config = dict(
    d_expert=32,
    hidden_act='swiglu',
    normalize_top_k=True,
    routed_scale=1.0,
    balance_bias=False,
    init_std_router=0.00622,
    norm='rmsnorm',
    norm_eps=1e-05,
    tie_word_embeddings=False,
    learning_rate=0.00342,
    batch_tokens=[16384, 32768, 49152],
    max_seq_len=512,
    train_tokens=291500000,
    max_steps=9169,
    dataset='wikipedia_en',
)
Below are experts of layer 10 (counted from 0) of a mixture-of-experts language model. Rows are named gate (a neuron's input weights, with its number), up (a neuron's input weights, with its number) and show model dimensions 128-255. Each number is 128 + 24 x the weight over its row's rms, rounded and kept within 0 to 255. Numbers have three digits each.
Before each expert's rows: a language model's description of what the expert responds to. This comes from a sample of Wikipedia text that the model never trained on.

# expert 56
Description: Coordinates and population parentheses. Degree and minute signs, opening parentheses before years or figures, and line breaks in infoboxes on area, population or taxonomy.
gate1:162132090134123089139088092097126148104137108070118189086140149164146177158063128107099097131113137082137106104155122101158139111152130109149150124121117112146148108152137128114103109143094149150089132167105099129133116155119111100130131139125144137131137134116121149103120128163142154118103114116148101128145161138117108118138123150157137124143080108087154160162128111144137135133132
up1:171135121128135119185091079099141148116133105087112169084131138156151175162102109113127092150101134084146097110170130117162131112175136119154179124125125127172154106166125115127111106143085140149081132178072086123141098148110114102162132136147152127131157130143131128094121136162134123127105121119129094132146156122093116137150130165128144118131091096097167142158113128139151119135128
gate2:165130120128123160119138136130082084158114119078099136133082138122130170121146179101122110122101129103126134127112127096111200143127113134112127135109133106104113104138113126161110132114120141152142127132123087112169138151107093094161112117091140129112137108115149134194120116129098092155156123078136157129122163125145164135121121113121143143114094138157160090167099144110148109177127
up2:147180142104119156135144144073115096138090113092127128169072146108128161096166168134125110140141132124123137093095132132123185156135126149122132139123125132102098110131117115151106131101142146154126121153145085132136131155117111109163118121106141146107128100138142149179146102103093101134161135131125153147091139121104145163131136126107143128127129164127127083160114132105141146169104
gate3:158144112140147091114080134182134147129125099117149099122146108105125085132143159144146150099139136130150116144102150090085138166147121098114100137113097171120142120144126096138111114151130109132150161119133144135109157076166120126149117160140107150120150110128143103158176109137094142106143133158121118136134129147104107125152139103099113169117095102145167129150142140128116175151136
up3:132138129139134153133151102158141100136139160088128128140133108138153148168152136103119126170185200140143117141138123140162165144105092097113161109145128116108140124115112115130148134158158114086122104140111155098154136115133156141163141140160124081111126136113137173094127039150140142097113117120128131096175148106102117105122111129136097119130138120155141129101178099120108117107115

# expert 53
Description: Opening parentheses and quotes. Opening parentheses and quotation marks starting asides, years or glosses after a name, such as (1757–1840), (19-63), ".
gate0:089170127078120141131154142102138110127124102127144125123106120084127121142086118119136137117146112128106135130131128177107147129125094103111120071133149160129096138092069136126145100160151123125175091092157076109116107110169138144107130120131156148132164125109100120138135116116113127108144149153089142103141107091160087116138153120113122108092126139103116123073118103147132144118095
up0:144097151156126142122114113174123137136110150116093125149146126133127121105147145158136116131100128097147120108120144094145109114155145141150143169129114104125189128142174118114133132115100127123077156157060196152141126158102130101162123138129082122092131118147144147116102120126136148147090111098153096147128166162124145142104118144163138137165123114154130142149146137110119102143166
gate1:109093121097134155145107120098118131143156173157150135082127123150196112171121109135133128122132136152144132115119102143101103093121106153143121106136183121105155135161114141070116130104134124163197108151054150100145152163111103137131103177119146075103134123139119124103131131131162115129108107174108177074142146125135131118116084110119132125121137108120105120146105098157117114106133
up1:148176123131139097105114171113139076144104071112104109143146115097128136123136153137123101137173115134127109162118186094119146163112140109163127158131104139168085110166150101160145146149117157126124110094194090159136087085135167120110143124091114170154125144136128119120147125139106145146125166127160094137093075135086120126131134125125093139133083163135157108103134183075146125179128
gate2:157114175106132141124130118142106095119122115131095140120138174157179145119160177124082135146106138127125164123168134119138105133122175094114143108121114144139111155118123104113113165123127119151111117135130132105142129105119152133150151188119144130113079128136096097175156109177115144080141080103151072099086109131147125140146119156108120148111140097135126109082118108096102103112113
up2:101110088136120086144151139126137147096124154132129130109149097117126143164094098144123130133123113096150134129096124144092099124132127156156096129113151155116121106143105165126108097108119129124177152102121124152068156111171135128149074121142136123133157169082109123114087108114091154144110163151125190108136131118103173128104139097151141110157131145107137104120111094145146139137082

# expert 3
Description: Noun suffixes, word endings. Final pieces and suffixes of common nouns and verbs in expository prose, such as -ation, -ment, -ity, -ing, or whole words like system, issue.
gate3:099156126068140126121131118120093139118115129084125075119155131120130117116127095149157118167107129095119147185151122151126124110110108123163107082127132140136174118162120121148098095115135128115128140144137131147170097144121129120121173098129136134105103136168179146126116137086115114139133130173166165105136106192120118079131160108168134143146116127141129120123105144123108165116145
up3:101134161138112140106115128112178110100155115165124118171186133128081132165096109078125175114146117122137139101122132125110088159099133115103118095144129138158124098150156068140098121142162129114179131143130116149126105085179117129105108161111130102107145155111136102113120114144143125142143104090142149141175134156133104137156139132132117116148132120153091106154147153142136117096075
gate4:135109095143177122134096126139131144090125112118122118140101084125096145121169137089135106149108111167136066107127115112129138145121072093118139109146160156122132143077160111128085059138120123070095178188142140162134123142111123100126157157120145122123105145112129180144158142106175157150157150142122128115114107142125122147113154134106137123100147062112094156164106140099128126157122
up4:108114135176169108125105155118114078103090087108077140122105102080143137097111132120087135140119132146122111109120092159136126152112093105120153116119155146102127146101132175140120101147127087100084127130137160115127115147114101115134105155094142088128071140161093132159126156084135123101128100178136132104107147091154121135125132128136150121067146067153124117140140125119122124160123
gate5:128162159113152135134114126102115154162113115155153148100081157126143145144106118158141135196154147125091120142174151133097168188160091177087157074143103108162147167106137152124106120167139121134092116109128116120128150091126126133148160168118159095139113087088126118128150095104140135134132129157102164086145107100117112151112098115160115146147176076144132119145109126113142123142116
up5:131082143150128135122116154082145166078104084169145098165097131120166128112117142168091098158143078117151139129114095110127181150112140162128151131148094135110122125114158155189155143104129140113113174116109123105100149125130153184103170078148122114096152110133122091126143148103149115133111124187143173109101110099100110110084171179119085094128137125118141121149133157112114163105101

# expert 0
Description: Mid-word consonant pieces. Short consonant fragments inside words, mostly s and p, as in va-s-sal, fre-s-co, M-p-ondo, cy-c-ling.
gate0:153124135137167090176106118132159145148145101150089132128123108101124119118135135103060132127083112167126124122119113107150157148110157163136137097148148146168116143123141114090142127109133097128125110099158113143117126132104087147141135138100145147101156131113114142134121134145153128111146133094146092146137088114101068129148123111173132156140095111111101123126109143097110117124178
up0:152133105129085114116107144115088115115151151105150121144138144126131135153143116137103087181086131119142085152153165144141114159174136166137082154131113135115115117155128112104124117163147118150116160145127145091150097166115158095124132147151136098131110125116171106116120140149135150113112138139069106123106112155065161091096126108126143137125121112097138140123118137125110109125153
gate1:144140145144094142116119095143091109100134110140102106103112123168127151154140123114119151169111115143107120144135132126122114093139136133112115115119108138128145124178087097079070121128116155117122125123115137116146162162114154111146157093119133136056109113114077122108143128127120123128106094138170111135122119111145133120113091142114115075071134097119139102159170061102101166125158
up1:120108103138123114157161137127163115176125101119153155133150127116111102124110114131163109112142165129134114109083139119143126118123132097182152152111159119110123084088182135150159129078114127126122123140114086166133080094178108169123134145156136129171155106160177160124117176137156156099132153153104146108151105119117105093098183143154136135180101120137120124129108175166150089139089
gate2:116147128167137150116117112125132101163141133111130160136102172156150099123098164097152112129139128126110131111108155086124103136100164101086118131100173130123131144098142105096132145092144096149148081137056154122130137112142128118120126088137112131115144135130139140112132134194131115091133125139132121126069124111112125126141147144136156111104123138118128113102117124123072123122129
up2:129102159117110119139139125128155138109124113155131105135127076125107185139139092159108125116150118141130101121152110161123137125167085153168150153146081140129107092147112181142150133161129146126106153131172103110122135146096123153149131142122120120135124122136127143147130120064111114168114159125114174116181132154124160124123127081116114172152123123124129139129149153133167105153128

# expert 26
Description: Place-name first pieces. Capitalized first pieces of proper names, mostly places, after of, in or the, such as New Guinea, Ivory Coast, Mexican.
gate1:116173141125128108136120126132140151160147113138165092127140109117118153099122130163117126085128080099136152153152062141136144110127126126128126144112119135166137150101129133141132097128143109167132109131170132147129097114107118099100115134126121113112128106106142135135155097151161120161142107121153133115116153140162136081151134142179113170147184127216112119129132120141139137131161
up1:149142163115157102138082152186137147088102121114132126077124136131144126145130112201138141137106123135102154154142144132090133099062154143090134105094149116128137121166156151124116132161114097108113103123114151115125155065127186124123126121172098156103086109122140140124107105098096161153054137102140116128129147121069112117104118103113149145112121114105119139151112154134118138129141
gate2:106064113117144145136079139150143156125089140110142075135146130165174107116107103130107150116128132149120098142144144118103124133126127141165163108166134116136140129157107131143153147131146139094139153120117156100130135070125127110111122128156099105141102110126171114152102141134125105143163147125146093116151117143162178126126143150120139116128114120120141118167146138121175133077109
up2:143126157124136128138106187118146159125146160133112128141107090112146120162134173116117107101145127127134091113119161125120112148139115103156121092153143141132182152151146155136140112146153123124114149089134121110059142101129105113141134119149113139133111129140161153094134144119139123148134149165116124092153137153124127093116128195137163162176120163174146181143182160173085130072158
gate3:124153128087133082116123160125114108170126147135135191141123117165113117080075110120130148140112105132106074121143170149114137138147109133150120132112071156161136116134141097124103166083104120141145151113140129067099113104128141144098164139128103122133097127108132121144122207124144156132145111116117113105143162146148140112095072158088096167128128128113095081108132142115103088149120
up3:137106132167143172144135121130153171079137125171135102098125130088134087143120119119128143110141165090149145101129113077144131092122150128121140140116149133098148151113133142186150096135139163118119078134105146116127099143123121150144061092126155150170118097150117129109102079122089089150127107131106149132143100102123131102114162115133139100133109142117121127099117147124149142122132

# expert 28
Description: Middle pieces of place names. Middle or final pieces of split proper nouns, especially place names, such as -ville, -burg, -ford, Milwau|ke|e, Wis|con|sin, Beca|us|e.
gate0:117104145155135122151121126117117144135115103135138134123190092147158144166149133115158154124105133129133100147132125119139116154163117117139178185102089148116137115101124144138101119064118115122133137085145170115102109101099096162152074114098115151138124091162137118071112059127160159107157130110119140119067084112070124090146118134139094105152118112129090161137083112135151167135126
up0:166116060124121117129109129141139081150098131111132145099101174118147091128158135076098137124154134093108139169170180097115146099122151109124142146122137152130131112161117112114139108154096115124157119129098135120135152117156114174142192166117135119090083139118107114108156148204059172104123139134125083116146089126105151101124161085133088124126128143160135154102097111136099107117143
gate1:128166153161124135129121127101134130123160162144081113128119105137120105125124121125120162118127123123159162142159144173105131111144162126085073125129113130101128115117106179107143170125121076105118156119122168120116117152103156150105161074082138157133147155100155158113117162122138152076137131125181172147102167080158127134114092107087147120123160148125091104106163117135124105123106
up1:159130158130125140116109076106127129140156114132142149128147099127135089113129114104125142110133095139114170174131156186127131123117160130122085129168093112110138086107147146050127145111127110137160145095118135170162144128087146158116096124100118110143113154076126129126127165084152146092106099132167132127181121080136126142117147131143145124150130086145129127123163120097154110084105
gate2:117151156119131154145092135142104144143108093073091089128146214106117126101138124129135097125133138143155112146124159110177143100147117168084108146105122119129136108120144173125139171137096081130117159137110170119084149121125080140156122146122119112126136144162113126092110106143111128126118145173129147148116096142109153142156132094111133097165141128119130115142125137143097164105130
up2:136141120133147095129117123115103150149140123152126097116129127119124131119095108120135107162121158158141122102129127139150112092097063158101115103125129103117103107146160220116164153189136121137116135150130103127112117120158168134112112122091110125109100143144133127151113159116140134138091151134146136149136129139141189165143155121079139141109138142119076150169180162120140142113095

# expert 44
Description: Infobox label pieces. Pieces of infobox field labels after a dash, such as Clade, Rank, Place of birth, Builder, plus spaces before following words.
gate5:119139144143120122111160137114138100141159151132104156102113101125102103122145108114125122114108137128155122148095127130162115136163112127120152163124091084107127113112153121136153118126125193146083121105109109119170052169127163115104134159147162164125116129136145121097120111136114173127095106125129132089109150152147152111128182143110126119111176069146144108092110134138129149145125
up5:101107135128157145177128099131160126132128174105099132150098128096113049143119137129120147121098088144144095175109142112160139123144128099102155132097125108103110080150133153139168123091137146146096176108071140139164086118179159093115154134149125116174120091171142105176122123112147143137144136146098150117141153128134137104110138117085103112097163145135185108138109135147146129133141
gate6:139102095127113149118148133124064141119126142120114100116162151101142161149175084094135124107109095150116097135105162171093134137117099116101158131160134088123115120111119185107156138071121129150134128132084118173148120179123124150104161167117110114134116105116107117124124144122143113119170106104127136093079104179147137082110144086119136105163129100088136124127150115117123104126083
up6:107158124134149107139129126124192164118165119103131143151103108114122100125103155145173150142125154097139161156162072132171111106157110118136142141137107149114141104145104126126106087168134122130138118122154109119115113119121120120146104104170150149127102128124135133122137088119157143138118166165091125152155179095128113160118117136115139132091166134202132116110104152122153158135167
gate7:119109154100127096102107125127155134132166144125170132141119146091150111075112137098122092140139121136099129155145128120133126131146113146106147128153111111119119125092163137098137128138127099142135104152123104140092150154154157140089219140124133095061103117126098168129120076112091104131125112151120147109150097122129122113165113125109105128103127116129149141138178128108088107103114
up7:107087162089138117109088096127137127139160133124112159160118135083117116102130115134129088134143126163121128180148104135128125139147096116104160132182114118101101129071113132109122103126093109099102117135110110158095151151146144121159176162107150104070106125127141129106143068131128131143101126143123184142139152096131134116120103123116150130125123153161160132138149139113064137098106

# expert 21
Description: Capitalized sentence starters. Capitalized first pieces after a period, line break or heading, mostly pronouns and openers like He, She, After, In, plus name starts like Ro-xane.
gate0:160117128106064159132095117107137098116155113126117110158163117151164125118099083107071101156158156131130144116130133112122144130151115132093174148144105135106129102143091112130130153127133133127115124135117121163184126158170127080101124103121155097110126110131082137115161161150149090075143131107137134109105106120127144143102150116135068121155132100123118125115186125146126114101119
up0:151119161115073132127098134122151074127166084132117127167128091138135118102108069106089106142131114122116153146090129149098111129167096111119102132113121140125112135157104130138130137150122169119130091128149126149175152125162118073111134133093139108083154116123100116103166144147115114079136123136125101130095120110130133164129156105126076118177131122139110140122182140133090108104137
gate1:099117146151091150168174141163103105089097131078122096124121135170146155126147136121140131129093109094134125089086141143152123074131116119101107172120094120133129153095182156142159151123120140094115145116133100133084130131117185161139109129124122122139133120135115103140108106157093137139112111086085112101113093128167077157136161125129133135136157088112100059087124114123124158119104
up1:143138103110140139096115092063156127144163119179124146118136124084093079131095123122126147140142166145127132170175089120118117173124152128143148088140147147124145093144090094090095097154119111144132142131102140120139151118139083088138123141130164132104138138081120127097127140118162117091154140157160145161147178141099177101137099124134122097106126166146174197153134152111112120155151
gate2:091085110129175113115153097105166153139068094107144111124139169151113119121158151115116172095122092104135126114153140112157103113135139195155169080144173117094083131120121103105152135102118134125167120172154088112097125152149128117146155154119113076151111118121158120118152109147141122123122129124129144126139123122142112109099150128135106089148105090139128114167103157160130171131161
up2:166160136120107142149095153151083117138189165144115143135132092119136135147099124133156071166139140178141113143119114153100148128132126083103072168104104155139169150166128129146106100134129120132079145105111170136153129096132118146103101094140156201095122139146115130112099150157126139148128136151119136124126133132111129152137090132120135144092132159109142153119156103109131077108118

# expert 23
Description: Adjective and noun suffixes. Derivational suffixes ending words in general prose and table labels, such as -ing, -al, -ical, -ation, -ious.
gate0:096174099150153150155149146128108149121126105121153121114131167154128146147127133108109132129130166147146133105170124168131136073142070130107107171126185119095105132145144134118159147098169097094170130094124151098141122143099094118114162110091161107110121159145164123141141119142149126124098090126174113114150124129160135129123151133134160127143097139109113117157131146137199089157123
up0:148160104118172174074106123107106148152138158110112143121141138115156091154130115126083148136146105130122124129099146114117130138110129155114148147148131113105146131111078140120152144155148130100131159123173154131161109178123097122122125137186171130126130124110161095168187097091126101147108175132140123150092130119115125132104121118145136083149136184108132131159124112136118138094090
gate1:117130151159173136153108156116143124088109123151114124110144106109114155102083108124125139153148093158109102137127179124155170138159097139132129140132112170125145158150155128108125126095171168109054092126139152137124164148168092122138167110102086101135118165104102146121169112139136135157126157105143143146154110138127087133125120129161093143073131110167141129106125149080132091141123
up1:087146124161162141148127179126152125132128131128111141118149125119114150128106140135123109127169105140131096115119175118139133127149102108152140142124130151149138172173148105128125141095150164106069108137163134130141132166151070120122145125096081127134102158137087158121153132126147164144137148110136172133132120132118109098145153132143106139102144125141134118093151137094144079118100
gate2:191131119164111131100139091110059144149106149146158148115143103070124149120127117125097146128073172110123091086130125121123107120128152116188146076124124158096115132085135133123113106140057123111124123169145124116130136156135149155122092107133099128087137176114115105159105081139134112105133135155121128174125161115125146107162073167160111162123112101121127109190112115168102120092106
up2:123094124126053110162129127117150097128147129114119115117099179077129158154114118145154149196165192113119111106131157100151111140119102121129113114112125129095168098127135125133083137193122115085139129141115145093142149133133141086139119147129121114128158123121130142128077143144114124151130118149126121136105125119153146179108117123131124161149172118076131117160108129075150133105105

# expert 32
Description: Structural punctuation. Periods, closing parentheses, table pipes, semicolons and == heading markers that end a cell, sentence, birth-date parenthesis or heading.
gate1:138106131136145130135140153147129113139158100089101130095102129079113098157116127108104051205162163125139085150121090132138111126118138124165140114145142110137209129143164131112134114158125168127155106144117163137114122174165138188134133117119098092141094160164138126142107134141128137147091111093109165153110132122147143112137105121140094127150145084172124127161158081131144137136131
up1:127132154135142137145160094146106122112151092082115108108133106089164102138137141130111135135122125121134134128132086151145142141154123149109138063121156131109129110126107119115135146168069106119118072135128100106111172146129095140130108127094135137120133106128120117137089138137134100124110094138096130124169105137159161109150124154106104175123069169122134111129088136153130151107159
gate2:164078130134119125105153131112140114131113152117140154107137120142160151128146139130091125114108143141119137137166122086118111190103109175150168144147112138123167149107103100116160119085144141163117146141132140127122117132165110107164125141118128125143133119132112139122180097175126116143145121098141120170132151113114142096087119105099123176107183099165112133114085157130124126104125
up2:102161172123132123154118150168095160130171097144107107170095139095121135128071115094150109113154108145143122123127125167122133099139160095102105104109159106103075096152114135151127142149096105085113101106101143127171140109126109121113140147129103136140102132124157142133079143102140131142123147137142171068122119125134141144163146139143176088131094147089160133122152084118134119167146
gate3:124141140140114136104120103103099158120118108082137197170138143169125125104146191158177145137142146151121154175185114117121149148183138112090107151099071115146096140084134167138085138147116163123121126111117131119133119122112156088108100116128113123100186154125086137136119108165105118087148136122120094120121082126130149108131130105132087164166094129145140146132142080149103191165148
up3:152105112121111126098085109139126138156105100126136155138146121154142125134107175121149152094155154153101167147149098118155147124150165102117084099150142156159126148118118106173140114115112157140106138132136151109111204159102153104116149098088100132133158156106118210125150082155127093083119089105150143146134129104121140116128105122108135157165123151152105132127164112102137162151113

# expert 12
Description: Space before word. Bare space tokens and word-initial pieces after a space, as in coordinates (45.41°N 75.69), "romanized as Ḩose", "very active", "the fighting".
gate6:142188140157115115140112130130091129149143143117110163130163108128109135124098143138129106169137121159116114125140118113128136123138137125086120175109103089152113126122120085177146134146092154082101147154068133139176110153113137174135131135072137115103119125138127150136125132138115178121116138132135138118130159139110128141132114155123141098120152145123122115131145112160081139139121
up6:151151157130149170131100138144115069140124145101123131125135114093125125152123133115116126177137116128138186132114148148124102146150129160093132151111107097135116098133155084126128096159128135079131129132159130118137142135099140121105141146104151109092083123089089134205135130188132138139119077147125117125129096135074108135100119128152106119110111139119110132133141179139148163132126
gate7:132156158162159145127131119070149128110173135086147099136181134129122166112153132165133155158076151114150151169154172133111135142107130108099137126085100152133143124111106115165128136140142186137094113101107106107142107094153156105127139106126137140134164107095119117108139119145093107129118156067127131158093174115129105090097124114085101097110101123122140160162167125138123136103129
up7:129151141142167134134122114078102141115148116098135090129170139122111172115141149152115152149076151118156144169164169102135114126090138117115139142108088167131150121145105127148140117112152193149073115107104135098158126090155152120140134103121121165121159133094112103104140103117100121149109148106138135172094170098132106114114110128106087090109107113119154151144142137146149130104131
gate8:149147078158151157090091158114112118171112120157116160122182123136092126132108134108126139172119142167126170154147111126137129132188132144118109156174114111117143153165151133112141144097127117135074094154126149143125118098138161128123149121125141137157097193146151109126109173134118134133153123123167129138103164140143141115122129118147119108118131168121127110110131133141137110126102
up8:099094177114088107172155087120133122064148139101132090137051125115169120125140121141123125103122130135125125110115145125150142112104117130119136123108166123157091096098100136169119124130145140118152173135121076115136134191098119127116106158125139128129155106101123155115140096136142093145097119121087115136172082118133106172148140147115132148106101122131139165169120115117107155145146

# expert 11
Description: Place-name word endings. Middle and final word pieces of proper names, mostly towns, counties and taxa, such as -ville, -shire, -ford, Lu-ce-dale.
gate0:096145139112152103120072102120125140098143152159137147156148115122102124142114174133124141128155091131148132152130168148117108163102149118104145142070106123121064118125148136132137156140120135125100130128121115148118160165128151118083132067136114147141143162121063122146132144122142140142119132141127152113080114121106105136133090100120109125101114144136116117100166150140085096136124
up0:125134147141141120099119052140148104147160092112138099161170156139086183151129137136159104129162110123136127121121137101083118168105123150125116150105097092161133121131100139143171147103126158138127153159121139158124143118142144139103150081121107116126123131094109135133120129116161131104128145164133170088095118138077107125148060119090128091133141163127111097130152115117151134118137
gate1:102158125097096143138147193101137113134139112158131148113109128108148125129180147120124125118114136184119126107183096124140142167145182165127117127150149146120150121075119127158130144159118112126105110119121099102102099149086122125119132135124194152141111109133117148114113137167110122085118108154150154121121113109143132144137117090117166126146148120089143188164143117141108145090103
up1:131126153182113146081150101109132131111105124145128128107127101113146129134152137119114142118110123123143113152131130113135091185134127114128140112129115153118148157109180154103176131137135154100141122141140109154141139141135145181123101169107149164117147147111164088154145129119154140112113133154136110150093146103122170095117162147124086164174126138166109103116110166115122092134125
gate2:172113111132131147147129129137135101120131128150153172135082147131143124120130095134141144132121138146124126134109102123142181107095099080153103147135127142101158119081154123092132175126126106140157117119094175158103122098131134171120116178168162115100196112126152115151175136117143093122096135120125148143159152086113118128176151129117115160111057108129126133090121105095130158113169
up2:117106110098159122169074152160166073109108143157124142112145164135144131075134146091160110129108130105111128128111094122124099122112140082148113137133114099153176122116139137134116132086127134121120156135119168163118116085105111122146123168132134130101175108135113110138166139167106143123147088122086159099145162081111102137112126131129130136091086115134123114123126112126146133125170

# expert 37
Description: Word starts after prepositions. Beginnings of Latinate words and fixed phrases after in, for, con, such as in part-ic-ular, for ex-ample, in con-tra-st, in ad-vance.
gate0:119102108133113149127142169099105165134139130125162116179122161169151111136181137134146141107106109081124159120107185180140185099109115150111119101123126135148117146130140187158117145150155132145118118102112127152145138145127162141105113160119135091128181138184133132143122132130126104170143139135115122106128098101171114136137103159131134134107127079118145095151060122105141136147129
up0:119107125132124106076115135082108153147160141141141167168127121198079102150159140118121145106111110066122155115164089149156138137115101125103134096119097162130153141087114164125113137116118156128155105113089121151160154129135110124093132111129126127109196091138127109136129141124122104146132159110136118104147072132190110111160132153136181114098153081157102095169138106131120148136102
gate1:106120154143155134134130130098134143133129135160135118126161156146173093093110109114150165134112104139104121106166111092128147123123133110125090144127042124127100175135154128120139095107111128131093142106137112136131110099147154126149120167109120140162103139115139139100161113137135140172138130126194103138144155198131082125105134120144158110130145107148130135070100126134161102139176
up1:071132145122169153146117125127124134134150144172098137156185112155149148127134116149143135132088122129148104115155101142147117126149120111154157136132111141140125110158147152063117150171117109152100082099136160122102131107110129123127114090151070158140150144113161127163099133153175135119141139177156148120112200127207117137111108140151126104148064133130145119131124130128103142133106
gate2:111115130129147155117104152130113157098132106174115110124119161120075127184118126171089116120108134115112108118111104142149164097118135107131116191116115128093101163139058144088137101127116112121110135115097174107153086174163162146179126134160136116105132114123111115133144157097130136106149095169149131106144139150141124108113143117124086171150112131126116122131128112124111139128143
up2:104136138119119154094128135142122160092105122144111102138110140114106126147095098159080114105105148111115124098126093133136204090137096098148149205113138125090099150160086110095135107110126126139128114128110167129148101127174113140146135149189139120109159148138126125106145161120120145093146127156134109142159149139151133117119138107136087174153125109124140132125138102143109148124130

# expert 17
Description: Sports proper-name starts. First capital letter or word of team, league and place names in sports texts and tables, such as New (Mexico), N(BA), United.
gate0:150141171108104141047129126170139155132175105161120133120101120145121074141155119160115163125137067176131122103101115118175157147129106099103125176123164128117123140123163092090135147130112133101149109126145121183158128144126133124147124139138124121115141115123157135098150133114103126107115148098135118139122147116120061134102098140139119145150129112150157109131116110168092098156117
up0:139138119158127079095122125139147103181136082083155082166136126135102116126089168111099125083097118109164140135128122110168072100118157183129117111137171137102155158148139171147132152111131070162151149127155095124146115113115132091105097117088098114152102140087096140121128134123159123082146146138126159116134098160177124170144140118123100150161107130116117134074134160111160151116137
gate1:180133151076144131136128103152120129164164141117137118072130126132159100188117108112091116097117112153143107130116150088126158147112123169151129133133104125140106120120125128157143139156114129118114093089128146129133141142132138106109111094123104125138132140088149145162110094170100088125122120132119160100173176120145120160107130110153146140149110064175160092086129173147138133087168
up1:159130114088143116100169107169096111105099118126124135119130136136114154114128139127123142121116144164120089129154104141096089106096148146180080136138106154107120114112139148138129116115121132159098150118137138104122087136152133097081106129148103093098103110167164178110155123192166095119113130137093119093110183135114125149115122110137129107118075126134191081094115160134101099118121
gate2:088123066141143112131150155105137137089168094145106132121143129111153134116097176151104105106125093084136158136106129104149144161110079122132106165154116117135138117141136157114174131133130122080073108117143128093169115075140131109131157117130099163100129100133143114124091116102120115111154128084112142160096124096161110105120108136120132176158117112097136148135125123127105134133088
up2:112109164103158136107141143148119137124144123114167157140110107113151100110136153104131133163137151100155082123111133131110080112112155085140118105175133086111100074127150137108152163161134124121133111136105127113130114125128161173122119163125141136136130153137130157130140115120114139128132104137099130078167138091134152143147109111161124124145078108093136121113117131088100146098132